From a checkpoint of a small mixture-of-experts model trained on Wikipedia: vocabulary 32000, 10376 steps.
Below are experts of layer 5 (counted from 0) of a mixture-of-experts language model. Rows are named router (the router's row for the expert), gate (a neuron's input weights, with its number), up (a neuron's input weights, with its number) and show model dimensions 0-191. Each number is 128 + 32 x the weight over its row's rms, rounded and kept within 0 to 255. Numbers have three digits each.
Before each expert's rows: "gets" lists some tokens that make up at least twice as much of what it gets as of all text; "comes after" lists some tokens at least twice as common just before its tokens as in all text. This comes from a sample of Wikipedia text that the model never trained on. Tokens count by the router's weight.

# expert 56
gets: " to", " would", " due", " not", " order", " can"
comes after: " to", " he", " and", " not", " who", " they"
router:107186121158057126157106159181130127136114115175118143178215129123078159145137117087188141168182104130144096145126142106188157136107167159111163130116140131109139125139101075128119075183180100148107169090141139070165121100109152142116107151076095184110170099178170156148164179132121114097173146137124110160211136112112116107098174156218101182114125129144126132091150105065120131120094102170182135154146113139097111168105144085144189120135096142116119116095144128155119137173209135137165106127109103132154155073118137151074128076189115163164058166118108156136074120149133098130
gate0:156065153174195121146154157162116052179108150127147178145130107111097138126152096162207052085130180129126130091100138066072169184155131118123103139160128135116162115086102111079145137104207167117076130119177121144134142155200133118094155167038145119026100177091104211102122138159109108099138128128167051115134148124131142141109160112081156123120136087100100117101112136087107129107123122122124110122106118114161122110109083134126161105152113123134141119093137122168152155175131151155154069131113084165107115110147097079124129157131104070112184162111121148135121122094104084191
up0:142149150071128148126131117113110215136205142179097103085144151166172100146112177170095172085169072123093176159140114208149100119136067063112160104095192121135109101160153135122085112125069066121141133160121112087156132059121106131147101122169065113177182153179170059130096145106143132124130097133124141166162135119139146128173143173178123146173095119150155138127149110149141134165080107122116140110130175156065165184112151149116141132087130158140118147162126152108067116111086126097099145096133140136185147123117208085135149098135146189135095109111108123092163104179149130074
gate1:083078131088143137067128091116112186073133070075116108130161189081123140136085148090132123158137130133105135084104129163137093140087127115139136094169135137152117115045142078080131115113116125121146100106152076108110127146121112141153116149121141126085119104093147091119119017156077113136106160153103175171057131110063116090099087137135071118098166173187167092172154092144083137115126098109128110135100089126088141145130130132126117144155121148170119146126181087105070105102131092101090113097087162148147178157155198136145136163147115130183052191095115173088046143129148115148
up1:144146142147116119158141166136131077176111210124186153150106160203093116156145088145150148108146095186162100144174124094101185084189141155113169135126106174122150089132102166168142118134118096140063103174104148121157108096157119129124117087118134116127159093151097170130118199122121150123184089103135052081175131132151175136116131194103153125152118088099059145073119163095170109107144149075167161154171174137161115115166135140126118118108109155139144123134068157130196108156141155099224056169165135126138132110111093095083139107118128173089177089150142187153149123146114147091
gate2:143112152120107186133145086188169084100097108176157136165077121108148196150208116139124091108110149158089109086110094147091078160168128155142143097112169134177056151105191118092152137141160154139071134092057082148153139139146085135161127096130115123083121130109200133089167206141110125114116086080115144073130111129146171140086097137111124117180172108155141127142088149100121093156168145120142104238117084068140161157095152131143151143147146137128120097138126147121176142112184165150100175160142126153125105068159164118077181134160123145133165123117167185178111134138128178120
up2:131133162167104134074129085152160117121090124165129134162133100128147200143162105069183103126134156121122080069128112090111122195142116143161136082122145106151053131099137142173156121136183090119108132105103066176171096149089093098118133100114132143090126187124194099141166181123143114090152100046109137124122096113181140144105110103107158124167158117141152089092093181164104103027148152162140148139135118086128115190093121146133155119132153121114106065153090135161178120152185158102085151201121155130155095105116135135099144129162155153146155131143168216201139115140190161112
gate3:126153127100123150057124100085101115121082115124120134147157162103160130129118102105120142111045082110136085100135098129121096120093116145089134141148111148131091111178146137093106109151105114150151118064055087148111069145132098141164107106083126173120130170137112103096196201143119120182112127107177090168134140117144136077079138079088159154093086052134130144061135113207139143117148145069123158117117113157126114118148103082149108178159121127074140073099145111094113145152125156122096102044080135036146113121056129108175161149120094145117138143091176064125141180099088165092
up3:138122097180082079157126138172086164162124177181169087129112121118113114132132159112060092080135087107111153120117164157091128119143119088129159154192105144174109112100174129104164147148116146111138124152132120090140078111134153203138122133109168129112184175141106081129099155129106084138100113105128096161133125094118114106126160164172153059080083111088196142145153136080142107059092116135086132143127134141121130071180086121132139140119055157121139148138165122107147136136126141127113060076156155165134192102164151169124141095153098078126136131248117086146026111154087168116
gate4:124101157118091117138136094157143099131145167101137132150129138061167156157152123172090089124097107112143102210108146174125113094078183147186107137131189028101130120136151138122167120171115120122161070071084119102157155174084118074157103166126126181110077185112162078162109101145121146111118162187187138143179143149149121112115100145207130135097099135129143150165110089145084167102104131101106091146085146136162143139167093142079136109168167125136229068159138090139082116120107150154147124154143126100098179147142144118154143163073045172123121135095130139182117132124095150113
up4:101126118110120111158137153084115142177128128177119106127152112182171143069092109144132205156189124170126159090143045108142084175179094111079141162132061166170095157173120118113129135109093095168099139178146097114138078088139149114144113131148102103144128076132121169123133172104141083123140082112105111128109135120143139162159106102046102107089081066148183152110165183084149164162102143151173155108088149119142103123129152154145134153094082153115076183104134120096171156124104132100128120123086155163097115116147181141178123092208175053156187145163147147111172104156138072160
gate5:083134077126138176120190121139108198143133074082086124151129119143159153110103129120091147187086071120060153146163154212166125131079153138097158141164178133092107171145101155135130155136141145158192135092154079125121152118085085152101129097119118160116121145131114140144102117094094110159098070109130165140125170163129111118104083123162100125081099145102015122115080142115176068158081148120156143127098185131168120171107101113150153107167107102078186154078070091171165113140106100137128138122128161078160167098178067133086057112130136147115116107141071112117164136137162149115
up5:095092178128130100130082122116149127132117166166178123122112125074129105194159118160153049084133199143148132126086120137127098083179080174139113131151086131112130109157151109074158109067173096107079169159166146150152073149159158108109103168108145132106136146130143133100119199144133098123146161097114157145137120083118125109128148091160145097138128084172216140125142068097063146118153144158144122140175046123081147122141166128112131214118191134132123085158133122093108156098128177145131148076100085156108122157108188143177162101139157138111093127111131139123036134074132144204
gate6:150119130027130089111115067121139091075131130081159118106118157098098146106125168147129099165109145151141058102174127138134100160052150142107157149124117105101148145107149085071133177097103122156101100045130085121094088150149112127191120085172137106112102145163136149092160119154165168091139102147132176101129046091124111085126134084091114150147165133153126131119153164157113127047117189163146133101155093160118139091124118056148122144152157182145148243146110155133107102102128124174197178131114104142113102139128126138096147117128136180075131165112101180146171092132166165100
up6:146140084142151148118169149146105154164105163141117137121152141158114067140121113134148103086122153065102102150135201114128190087172105154115093165103099189126082129070106174162099095147151063085156139136119153128138110147113162170113154133118112068164122123154133102193161186098139084187156123131168069215129187104134154205129132144175143141132116144107118138146075102190138161217178116138144137069148086126136109135119130109124122144132110119147106087118108128111128114164199104071121137088172117157146113136144144126076094094114163134111087130187075119083101124044157089143
gate7:106151139177129128127106152082080061130139125151110135107125084152126157095195149140193113085113107083093143104109082111122145156140110123090149165079110088121141103087107158188093194124104123138129179136128078118119119131094124110118152193112111147121129043145134139148125115141153160133108116142165124080086093103168144150088112065137135104102121216116153078137098100083165085192161147178084124161165104111126154130128174156145114110142138083157149163109119150160044155107134163149117147144128154121135175136193093062108163077049137072122080095128152167143157129187067093146
up7:096160187160145196141117096172121153110127109205117153129104061128142127111116149116112181159197147129142035172139120109180159098126080156149129151187163055099118137150152084114101169178145109143160150143198136118109139101117115126177105115140135101122153152124089074070164130163141130083173103119129163131143117182110130178101129154142121158153146133161086084103113159095163159075179138137149103112187120139072111148155158095139116067162147084138115172048079117138125110086139175123115108162084054098137131096115141135158111133096060109166150113084148101152117125105120107181
gate8:146166084160137137145152172096136148103066153144125162127048125156152131088142153091094064161123165097129094127155159090158156086116149109066180042119150093124127123097156120123122164086138098099124064156093125126141115148139166173071148120126148177130127144177139080111098140158115081118091182112139100110151120192159161040092129123103129107107118125085161139131149117124165114133146058155100127087118118149141148146144146172125126120165112115151164100125184147092094144117132068122141137092179159144178116097166126074180103220169112080135133089059106163204175135129103163117
up8:118090114101084124111067098143143108111096152131151126036109188085077047102154115112117172091159134130105164102124121135094120089093156142118190152144110090089126111148171101142087132138099070123103120079084191150137119088138079163093143148119108169106135088143153086183146153089121178065099119129064104094085146113141112181165071150125130119106165129168085176105129158117124164163155063162110152075141149139165104096118137109112126119086128170119204113156136089135159182135098135144125147145128144158132183190088127096156157141090120197050113115135169176127133125099118147162
gate9:141086108117148169119160079101106092122085080141179117114169135098172098068103121118079092122095119140147093086100110111155134104152085105147110100102108134117143135083095132152149149132148099081128180138103068092061096141119133176138115078109112091100082139107144101097135118093107137182133186076175125107111121141089153111176081136081124094113106113077108104092153115153150186183142165112131146147165131097156161094193122152140109095155076141255164136125146107153112073092084160110116121132153172149022139117147138098180173133124142110140141122100091106121199140139139153131
up9:198138155064124159063075100134143085113131118115140114100142124101147108152092165118080153123125106105156143086164158095097178112091154171189141118108126103070132130102165077117118130141137131107146112098162171141045122173100119161151151124112121143106101196107142170174165095091140171130138159069112118132108127098095106108080100088168139135178043132102100157124139050073115186151105102149135153106156165109175137133189163103083105111198118108116147130191153080129116078142184163159075122155152103069087127153112133100144135069123100150147115077117079130137155132162144169158
gate10:103110094134153189078108146160196116140133151147105089079135123134129090156145179186136195140140133173123161094088121109107121140119156076139103099096075126102105155134144131109161160134122164183165084084080158096137157104115126122140121143149193098154114077174103139123099119155084078102196154157155186107138138111137096160138150070107148097112078101145143112170103183213185105155105103069158132144134115166155077125186129179158104166105078134138143152120191131080115125103173133169154115100105165120121103154210151098189112115164143107142143104099143105074084125098072098120
up10:147109108139166061092127177109155171109107101114148150151076118088152144137100174146113101106115126130125154191114114162191074158079110155086132095162042135192131059111092139123107071146113107093110162118193163149172167158140135084097117138076138110052076107135139111080187117132107151106129123140097115102099113113076152131152130140105122107161159126155117125120090106088090107121108141123083096149157133062093105083076182106186134094168137136146139071147086119148120161186058118104129162174119077124099177098048153103153152117107138167117098114096138134140063144156106148104
gate11:114112097114176143141192167112118110251147091118081145146129067133123138127160126167136126102091178168098120101150079143137116153138066114110137150183131112106169141118143101100077136137148097153169095091101117104146173125117156161127098126134159104151158095090130127169164139180130130189071157162132159126092073128151090090120117133081108066173143067151109135194198092096115050147094069135075109151117116136113143034096091126109119108109141181153101132090148142116135100113110135117119162147147142178202168151096140148095150150165121140129146117119116123134138135154209076158
up11:149159130081179144132207178158172177192139119173155091165123160094093129125148112099171089133147168147112083141140121141107092148127147093121145131114132088169190154116136067157120155143061096121111137127133161145174124102125125175094169143106176085112139152139186119134176134135107136101082210135154144129130125087157158118156087139169117099117125064126145126083158111092159070151105136095161146147140136130117110091177149151079114113086177178157107074091084124119140090060079116108147168135139146095129125171148077081112085113144076055112088130128110077120126109053208124150
gate12:118142137142053086129078079109120121118115149127127124100140133100098122173145113067181130159071095104172052173161111087048097089091121119072133122196143132160121110126166138047131152138179084124122159154124176157120145120139142132135108131093150108068162152138169058168111140128146142186085182145145106176107188195115144103135177122145130172173121150135157142099169154150132178110091166162118153095168097130159185099133116063133117131171159134092040140082126123147147171149146128124122098109126116090143127121118100100118112087108092161098101159045131161140125128158093127175
up12:148107146122182214107151177129153129112105126103132145133115147128189105110104143156028107094165079168111151138099134120172123131170154108165111135084113116105158201141101095199143114152077132117129108075134129117153130138094114090114145137113087113194131114118105185095154150133090170092201136108098121087159084068129144101144105135104129125093149114154111126140043085052090098113122100081162092130124150116138146170132120182137098121080083135110178104176109149082100106154115142163120174190108129121115060132043193127136145165138144139170142120194152128136177096127134111114
gate13:122098124124137143098147159115117148112133086145085155162164169105120141079151100108121086152163106128126073070069109169163117119101142096128130180125165115206055117142185107049129114131117154139077087116111130094145082124113147065163156119043159087138146154135196136105127120135168089089083113124124100156102112079126121140157118106140110135114098124089133106125114161123143139136096140136120186181159148133154109111081133105136157175157107098101136244139116126157140124172153135130102139107153082146144083165203160079057127066142044137152120182164130157105108167158165133170
up13:103099120151158126114127097132102120086155090162124137163142149087139129125159088086132094166137143127117084108068114142160144112120167081100164137124121143212043112138142133091161134147187155127098123118160079076151124138094126100129175146069166139101149152124163107090131107128131073091062120145131087179097094087101162138161136077163089100148084110066161135099098131152132122135071125151125162175145143153104053143101159088127138126182103082114105205102057088125149111141102121081085152079164108139119096122210128114122145117168058116109142140173152114125148209164163122192
gate14:106119161128083092092172123112105141076176145109159126226110178164111117137129096118116134095117159205203134158138142155159142089125119081167146141203148129165192145170123146164105128107174093123152121119142124180148106131149115139182092125102085164152185106102163155112125087171064142117138196124106094096141153148094194140117135121085096123118195088185145119075104132084125170163154094124139111144119200088130088161124137112117119129118108117091095085132169131195128109122105128174151115175152176086110128070148130153151141091101093157083152194104095158149098138103102138181
up14:063136110071053096093189132119102101135163113088178111172156177139130121156098100111150152099096148146176144148118116140161178099141093101173152094187117111183144146146130166156137158122148125061121166173147067149111104197126085112119042117158145145185113152154132115084105103120091084090158134123059117084130124116098166159088083132086136152090125179128065119120187121114109098090118094187149145139130155132121130126168118060140144114145115068088123102146105175154106104163127106167052136135143132141072150127132105144123149154103113155087150170105103228141123108122113169143
gate15:155098114086154153086108119131107153072103113160130141097115124128092118117133127190168133055129094181112136114135108076148179063122145141083069163064108206191079032199145186111161111136137193119102121122115134161102112149119071083114094120113117137174162131103144131122165091147138187084132093118148134144126140116138128032156191121107102142116093164103098139129108119117140099097123169102093130125125157129161097068130144198168114215108097132137078141111093094122138144115095154127110154096172083150172157142091121118123133132110166140119151104188146189090119148104142120147
up15:189157163126120094132107140103196105104114161096138128138180074114113143159174134213110137152152064132095136066114090111172135084101144084143143104126105088098096129086136136085166111149221122101105123100100177138103187068075169099121168121159148132147110161148079096108040097109141078128107178117076144122128119121159179142117164132109117128122162132125165136166131144122066144157086178123158147174137144161064138176098106159136151088131115109080066125093114126145130131162139134104101129130139136083150084083145113155120138182192119075150116140116085062159121096169073117155
gate16:130173164169162141171165137147079156015134113104129144059137113134132178148104113150047078152100138179112147172193154110141152157132198139122097183142136069121163149117046141099128136152116189103104141116159122149139092108131147088154152094150113088084135136224145120114117099143125140097158117119110130121175079128129142096163130124104097088180083109151118178193152183131072140116156127150125134101157129182093131071155134096147120124193161148046176144125080146117120142098112111141162124075060111093136142120144133126135157078108165137138174081119112120134116132116102126137
up16:146185168128148125138098179093093163108149124184185147119103077143118151111155074090110092149129147112128141172111134103170118186113136177146093168089133156161122117093126154125085125124113156168119143161112136153115078097130121091120127077130109129121101116183114099090153091124091135103133128133118145125202090096155166053149171138110112081160143178146137151149176138197032157162173150115088172125166091185122152081149082066081100149160112117163148201158099179103127165160173113113154111078094168111159160127177120156107136091069165140112083066120074101136099143137113146145